{
  "hidden_act": "tanh_gelu",
  "moe_layers": [0, 1, 2, 3, 4, 5, 6, 7],
  "balance_loss": 0.00829,
  "balance_bias": false,
  "num_key_value_heads": 4,
  "head_dim": 64,
  "vocab_size": 8192,
  "norm": "layernorm",
  "norm_eps": 1e-05,
  "parallel_block": true,
  "extras": ["capped logits"],
  "beta1": 0.9,
  "lr_head": 0.019
}
Below are experts of layer 3 (counted from 0) of a mixture-of-experts language model. Rows are named router (the router's row for the expert) and show model dimensions 0-111. Each number is 128 + 32 x the weight over its row's rms, rounded and kept within 0 to 255. Numbers have three digits each.
Before each expert's rows: "raises" lists some tokens whose logits its average output raises strongly, later layers aside. This comes from a sample of Wikipedia text that the model never trained on.

# expert 25
raises: "ia", " selection", "like"
router:168170073195139182161114138120106043117100103119102107133061173139145120131107147130133097152145149126119118170152145128120062158182163140131079147111095160164117143083134107127169157097183144127093116078155173131122126153096140145112116144187144125129134118105120151119092166164128104130130123105190079085100148184092151149109056141096

# expert 107
raises: "ento", "ship", "ously"
router:181103098133181154163138111100116104089040109111082086106085173131161113119149155110157067132147113119150117136215121155174137188176144077124096160100148153140087161104157083162144132073142166118153140097119169142135089080137118140138157165177146166100134158131126108109070148112160102099118060096164129074119094162105122151085123129152

# expert 90
raises: "y", "al", "uba", "yo", "ue", "ian"
router:173130117150142141206116116108090105118031084097102099085082160115159143102170139166128077125154143107143144118182135163142121174167138077135108161129131167133068136117161109186130165083166168148135148128153198143148081113107117127103153133158151171097140142117129090125056172099149083112155096122160122057109098156091145163086134150167

# expert 112
raises: "ty", "ator", "ators", "ces"
router:109141084133140168143138109123115072097055130132091064095060176125199159096180100081177094155120142156176146192218120171165121159176122113151115117100152095119135174136161082183139162136126106128119121128114196174149101110128159162130091175176173160077122151149119166113100150133155098080161142094094107093106146149097094129076145149127

# expert 73
raises: " herself", " her", "man"
router:197101097155119136148159119117092135075068099133075111099092196156144147124177108142150121094098100114136154127168126126130173141115146099118150111109120069120133168111182098135136136097153131123136118125127187195128093103150104150143191146155125188110174156117109122058105121106188094109126078155160124091106121100096161180102148122167

# expert 44
raises: "agon", "ton", "hard"
router:159120130131147146146085136084105115106104126127119071144055174103169088164140150061134102108164126175110100127150121151174159205164142067123131150045097180177121137139147059201133136085132132123164135121129172142150075120159080140130128130137115140113114114142102130199094097072142103103131114067133082093116102130129120112082193141147

# expert 75
raises: "mb", "ity", "n", " first"
router:174115084104178142198136096147097131105101097109058110121088161129115135155076180075131090128164152130130074141159158133128122204165139110159072151111151101166145160112144086150100185104147140112099151070130151145132162133121164163113104162116124176148158198057121098131106128134190148087158095088170097095120114082117130178089089129116

# expert 59
raises: "ll", "yo", "ez", "tt", " Alaska"
router:142114129130166160154136147108116129084076080147099084141105167119157097166158114128135121091145134103095162097190112164159133216174158153199078149113159132195122132149131104124156219104184154095134111095104189104160152108127112131058138184133129199108151194101125086077072181117154115122123108111179104081062116115131116143126145105135

# expert 127
raises: " Review", "phi", "hip"
router:171171085107165193135099171099070141113058117109089046129100180112132090126081144100128092123129116142108114068187093116146112178156141130088111103112147156175136127068127121179078105132144151116163199104112139141120124113115090150098096119130176130115141124197135129098112166096204110120094083102138097100103164137090127176090137133103

# expert 22
raises: "ly", "amp", "fo", "ain"
router:188116143113114142121154080081150129130094114134106112111085186101177147178153203095133106136146100111101187106188150135161098187168110144101097126097181152123083151095138079193150118066125111134147105145134192148134092075145115107171174138174155164148164137118163083116043142091147121131129131071138094095171116176122159141081120103152

# expert 85
raises: "mber", "set", "ll"
router:153143082179174130128105120112101125095109114102081111150090178184182135114123135126170074127117156128137121136210081148138113198171164130101147144133103134162115116076148104170169156116160191120135147062132175130096142047144116143124110158155142137147154139100126101118118173137198138091126091134183123106150121174097132170044100140148

# expert 99
raises: "ality", "cial", "day", "wide", "ead", "hip"
router:164097109121142155178076134131144142116107148113063054115065169041112140135148127085108112132146089136162133140146105150158184150168122091157042135084136099075104154140149109148093109124132161139165125136142163140113077145139149110124146149156139157077113110098125101108100154183147085122110121069122147087154138101116104184123122157192

# expert 2
raises: "al", "ically", " Official", "ator", "an"
router:150125053133178139184134133114105124119096114104105082097055159118125147155119124096150053168136157104127124197149129165118137103155161079066084110102125131119095169128151101141091114102112118100134128150134155191155081079146083099155181160160198204116176156132101128070115139126127129166108105100183100082120131164086084187164140142127

# expert 118
raises: "bes", "ania", "al", "au", "eration", "gen"
router:197109172153156165127130131135110123121094123085091065072086155094120095167124129165125119118140127104091113125212107114166133120217129106115109122125148166120092146067119089188152132105170134099170108137111124142191107129184131161119139117167152142147137135126115080135085142138118125079125120096148102098121149123103141122161125123144

# expert 91
raises: "shire", "ent", "eat"
router:166101117171218165121137126102119102115084108099109104099081194149181093091097126100099118108137124130164126144169115134203128161196111113148081145132120150147086186122143065174173163095142199130193134107113151111129124141107149152097134110136128141173114158132100093122045167124153118062109092121160117110141135121104194156077147134119

# expert 1
raises: " publication", " later", "enz"
router:144139141166200180169107119134136118099077127139096088139107169140149138147134113104154129120106128162140110151156088172129168193173142093124099129120096112109129164052111104119084131093123164096161142109103173123127107126105115147143161130135137159140174166072090097162125109102143160096118105089160087052103108197092135136107092095136

# expert 92
raises: "ty", "cy", "hip", "ction", "hing", "ent"
router:113139078135148177153124090064120092141055076150119135124076166168130139065124135111178087126090146161174111122167122148139131158228102115173095165135164131138145161061167053130165193086149159149123128116131172107120134094172134141088133159156165140074126179116104139094090171156178188139124064158186122096069095145085145153089111142108

# expert 7
raises: "ously", "ank", "lit", " Assembly", "han", "iller"
router:162092155105169157155154102104114128139061133150096093105065187069104106113163192121115117077156100137136157131180125138165138150147109080139111162090173159113072222077187102132096119115146143113197122121133176145142133075163154190124151123133069111139102123112133057134090128151185134141116104074176145080102102161124141163091150103152

# expert 6
raises: "hip", "sel", "el", " eng", "erg", "ler"
router:198108143121179152162124136122060142100049104140068106083095167119146076131165128172138091087133128102090134127187131130165144191179148098148097102151157167129129202073139129126137157101175111097132132144118167150110137101118091131132101134180177170130146150096101137122118126086116103070125098160171123083126095171126109141095117130145

# expert 60
raises: "ament", " other", "emble", "int"
router:168140153145160116161084200101150128111101089122097082065044164153115174143094120170138051125182115073124156104108155102106118097174089095157086106095135148111108163127103080137139173104171137138108148112118136170134149106139112105118165140114118124163153183138113093111146131107089143086145077119138090102130139174123137112122110129141

# expert 119
raises: "hip", "rac", "ence", "urer", "ury", "al"
router:146127107140096120175136114081122080155093125168104061098047173136122144084140181138210086148066122115105127109187141151150133154179084088141101157148148160168119177136168104141142130112126113139150162131134153113109101084157111149126164081166170141149094171116089109094101137145130140131126132074186143093137080178111136105161136107186

# expert 9
raises: "am", "an", "iller", "ative", "um", "i"
router:178112093137183144160134134131121109103054119115096101058089198115108130123180130144121072103139112125153078144208142142182114138173148121149099149125145180179067190066149137185184149087121155124145131116107184106092155100121122139125152129142115163122132170168067087115103153164124089089119090059159127098135132166100153111077082123148

# expert 33
raises: "king", "ming", "kes", "ke", "ks", "key"
router:170126078135127129178115131151157112115054080122053108074074179109137108115156131106174049104102126159099096136172151136177106179197112084082127148101143122114108155110123113131163156117157156154083141117083196152125115084103133144082156093167147178112139092148087098112132171174164178156125100144188106088106116152159116157120076144114

# expert 71
raises: "ton", "pan", "lon", "ph", "pa", "den"
router:148114107150173147142123144081098139114087123123064113159067170134153141095133116133138040113132106118153134113191099172087136151192128137101128098092104121166143127143177088129118203064150111149186127120161167154138104092127094096148133197149109163129142214130164091102072182138149098118100084145171122081115115200140123121133176117175

# expert 96
raises: "election", " Review", "top"
router:180184120109177158166115155128116102119091097147041119123071143113106122131095166149150122127133124116132135153173140166123127179120161094121077148120124183151088206105163105168086157096179157148117124077113162202126092062155085126163098164154175184112160155136130102115092165120130147124117097106159090076102082148131094093122099125188

# expert 65
raises: "omm", "ces", "mes", "ft", "ares", "olog"
router:184113100124180150164135116099117099086035093105080081102079170136166108111149151102154062128145116114146120128215119153172130185180139078125101159099144159135089159104150080150136129075145169119152140094120167149133092082128114137129157162172134164101134159128124103108072153116159101092116067101162121071114096161101119144085114127157

# expert 0
raises: " sister", " Associ", "ty"
router:184091155122205165151144096138126096051101139115074110083097173157151098162170177130137102150098145124135153108170113157114130151107149118093071129114109135174081161124146088177169145070161158095136128104127200149183125084111156136125167117161173146109130220090132083117128107149128097153097087104137159097098104138076108105150121130166

# expert 19
raises: "ile", " friends", "aud", "iles"
router:148103115167158170154130146151141113069064111096097093159080183140148117092141112091131077110113135139147138146228096124123086162151113136140078168089147160132075140132146058185173096135114207139131163102142159130126088089115156112125127187122106142156104159129117114093096149130141106087080091125181144072119130202140130108106108158169

# expert 58
raises: "son", "ette", "lay", "dom", "bra", "ature"
router:143154127138160187134104127126099059129077116152067091100085172126106088122129179142137100133149105144116149118164104142159085140159134143166091134142135204137121194121145121137172121098225123133113100100138168135129093086149111138137156150180179167128107159120126112052082152134124132083127104118165098087129118096123129112137127162126

# expert 12
raises: "ious", "alog", "ive", "o", "oma", " pla"
router:173138042153182119137125147145113148101111112086090075165052182178109145122102098057158112112162154133161098120151118168142125144130136059137127121145141176149111134134129113134122098062134119086149129099141151196118111102138119124137117159141141139168129135129084127085126136188157092105110125157193127072161147181140099172158142149192

# expert 124
raises: " latter", " first", " same"
router:148151158124199170129084132134125148117078101145079118127092171139161136186141101094139108159128074104087153103170121121108117175200104130084104088118148127143109136127138106165123149081159151155116093114078173112108045091105162157113172136192175160120107151108103120062123135123155167120112138127118085080114140139139106182146123138131

# expert 102
raises: "ical", "wing", "ca", "gun"
router:206090133168154136149114100082105144160092125141112081092076187139125120109125134106135101108150093164125115105203116145193112122193124088059091155056142153136081154067135130186157092084130180127138123116107211141123112109131067146169187132100141144144176129107104105144140169109166094131103071139161120100161160170112172162131109157179

# expert 70
raises: "|", "amb", "au", "ap", "aly", "an"
router:189115167118230167139123159120104106105070025116101110120097164121117130107171120137150091104131089093087153143152086162193125155213140125165104145071103169146110103119121105129127146059187194153120128086068176125164154129121113135111107106131100139113132091147112122124111162123150167094128109084138111072072145131158105188120088097176

# expert 126
raises: "box", "Track", "Mal"
router:184111098135179153161132111098117104094044101112083092107080174135169112116142156100162069129150108115147121132217121148170130181183145080125103158092145153150088165100156079156146131076142170119156144096120168148129089081134116139130148167171140170110138163134129111105075148117164109101120066094163123070119094162105115147086122127155

# expert 108
raises: "ia", "line", "ment", "wide", "ese", "ination"
router:186179130124192193142124125159125092063097115142067111072104162122159161115173120161156111064151125125098117133181123137135165140152099068138050157123122140135071175070140105172124156040125149168142124104089193109122129116163083142104162138144113134132101157103104140138045165115128109136114081151105152085147117132124132133144168137164

# expert 68
raises: " Commonwealth", " ;", "iance", "aria", "cell", "eration"
router:182110100139182158161136114104113101088039103116080088108083180137159111124144158105154071128142115117150125137226126147166133182181149077130100166092150154146094163104158087160148133072142168122159147091125169148128088080129112139125143166173144167098142165128121109106076155112160105100115069091164123076116095157098116156088127130153

# expert 54
raises: "ž", "ë", "ham", "hill", "ș"
router:187111099129172158164124109114112094078041098111081086111088173135169109127146155112152064129150110113155125141216117159164140183180146087127103168096152163137091162107156080153150134067139172120158145084120178145131086084137114141129148156181136170101143158139120112101070149114159102113116067093164113082108092166099116149083127133163

# expert 106
raises: "'", " by", "s", ".", " she"
router:171133139117186179148146104146099148062111080156076119112099161133153123173146161188154081122151137129106108150202093134127112171132079136149096125106161168140073127119183091164093164116159122086175077092103175144134119146073073126127140100226092136120130144145074073141094120112116135133154132145149084104141146095157141170099097112143

# expert 40
raises: "ator", "ative", " popular"
router:170067121130227130140136177133134140117085144141072044129081179105167130105180115103166108153092095136121162097205067187119097186152131106083088117085125163108098106149145105141145138098150151107121108153161173153150121103122095116141136148180118165072083124110101089078065121159171130125191069098122138077141118154101127180114118156157

# expert 10
raises: " her", "reen", " his", "ent"
router:117092068128169166189088113098084055092120076097113116109070175161121154103172139090152065136156102148151189143142143181164079115176150130103121108099136154158114099078151081178168177084184162152136116125113159109115074092144142136166120149153130179139131175121139133146144159122167098081115097116154093107104128163102156173094124158125

# expert 87
raises: "opp", " total", " 2007", " 2008", " 2011", " 2009"
router:164130152119151148134122152094081079122102088156102070119040153149124106119215134132141083083133068074112151078182134160135147090182139124138140111130125136148160133095114179126150142121193126138144174131141215098149160088149112151095106144129107135085081113126123133094093144110134125064170113112154162082161083105151147131148156147116

# expert 89
raises: "ima", "ova", "omet", "imo", "ali", "ent"
router:193155120115123172145106087099112097090038089108092102104092177067144105095088146117133073091167140111110114118201141131152142202211151148104097163113122146198150197139109086195146072135150177148125099092142162159152103088116127111144141151215120120168169146127121105120101126112109135155062092136146131079100129179146106120136143127130

# expert 38
raises: "al", " correspond", "ary", "ali"
router:172068154133146165188156128087115107101115101119077113104086192116136101158125187120147137125138133150111052128178063124169162137137114060138104171147122178151092161140153105182134154136097166131175088134102207149099075134151085138113197116195116159095142151156144104117114132126109127142100084103109121075168104109149154095090109069123

# expert 16
raises: "awa", "ent", "ead", "enti", "ange", "enda"
router:156111109185142157174135089085097129143057089140092124056076158144143082157166177182160113094144164122127125168159097126134098230141114099127097123106154124115145121092133075162172152121163131115182097108160141125102076080135160146117157119150103154111079155131118154137093185095133120134096060163142126038127124150067150103096151176189

# expert 113
raises: " her", "pec", " she"
router:163112127180151186140126106113117108134067087145110113143066171087146082109144155036197060134144087136081160094173126105136130127204122108111104123078153141125124146099148113199124093104129143116149144121132159147135063080150101159147116172177148142120158102149120074133079167139146114069095085072133100100104128116089099132145121135102

# expert 64
raises: " later", " earlier", " other"
router:129135130177122170123140101132133084107102099115108101120086174161176091124170131108116061133136130128115124161184113127126129170181144131153130188120134136158155123135091076109151160093165187121183120120177158151155095070168146137138142178174122148140147167137152133087034197114125133092149089096163145097140137183114110079123166135164

# expert 82
raises: " illust", "ub", "ators", "ious", " Succeeded"
router:151131063138108159124109087087076146145055080123087067069082183163194128107088146108170131111115110128120138090172122141187074140186147057118097160123149163158145188097123067177132095101132138136135116089135218139126098138170093114157136164103145121172153105156080091144115157115147154130146096137170118072122103185155154115118155142101

# expert 116
raises: "ened", "ones", "ening"
router:180111093132178152165133111098121104091045099111083086105082168136160112119151158109148071132151105121153125133215120152173129186187154073126099166095156157136090166098155085161145131079149165122154138099119164148133098076139112142130136170169145167101144165138126104101076152116164108100118062100162126075119094157103120147094125131153

# expert 41
raises: " be", " lead", " include"
router:166089109168150151191103085131158073126071093124093105097110153136185105115165114106140088129116139103149096140219127136130094159141159110158111186108158147129109118068124102154172146089154152154108167084151178169147099124120124091143155124149159171143129175147075104094110149120144174069121097075160114060139103159132072136117188137136

# expert 17
raises: "ray", "rey", "hen", "ia", "ram", "re"
router:179123093111153138163149095178131155085086089146075097121076174139134138081191128140144122137137162105120118142211108152118117173158113105097124118088150161137078176133166107151156116084131128158134121119140155135127128084135141110104149175174131146145181163156125112052087134099159110147105102158145117094137135156124130113055159137177

# expert 78
raises: "ence", "ious", "ty", " advisor"
router:185111111121243153149167088119098074124108093120110109083104184157144094158143164135156075193129134153122137151135141117158148186157123111128111170124181117149111152128152102169168183117174134154147136121128179147108131055099128182129140150189123185099135156135136104137109155119165132119143118073138158073107095135080114111095119138150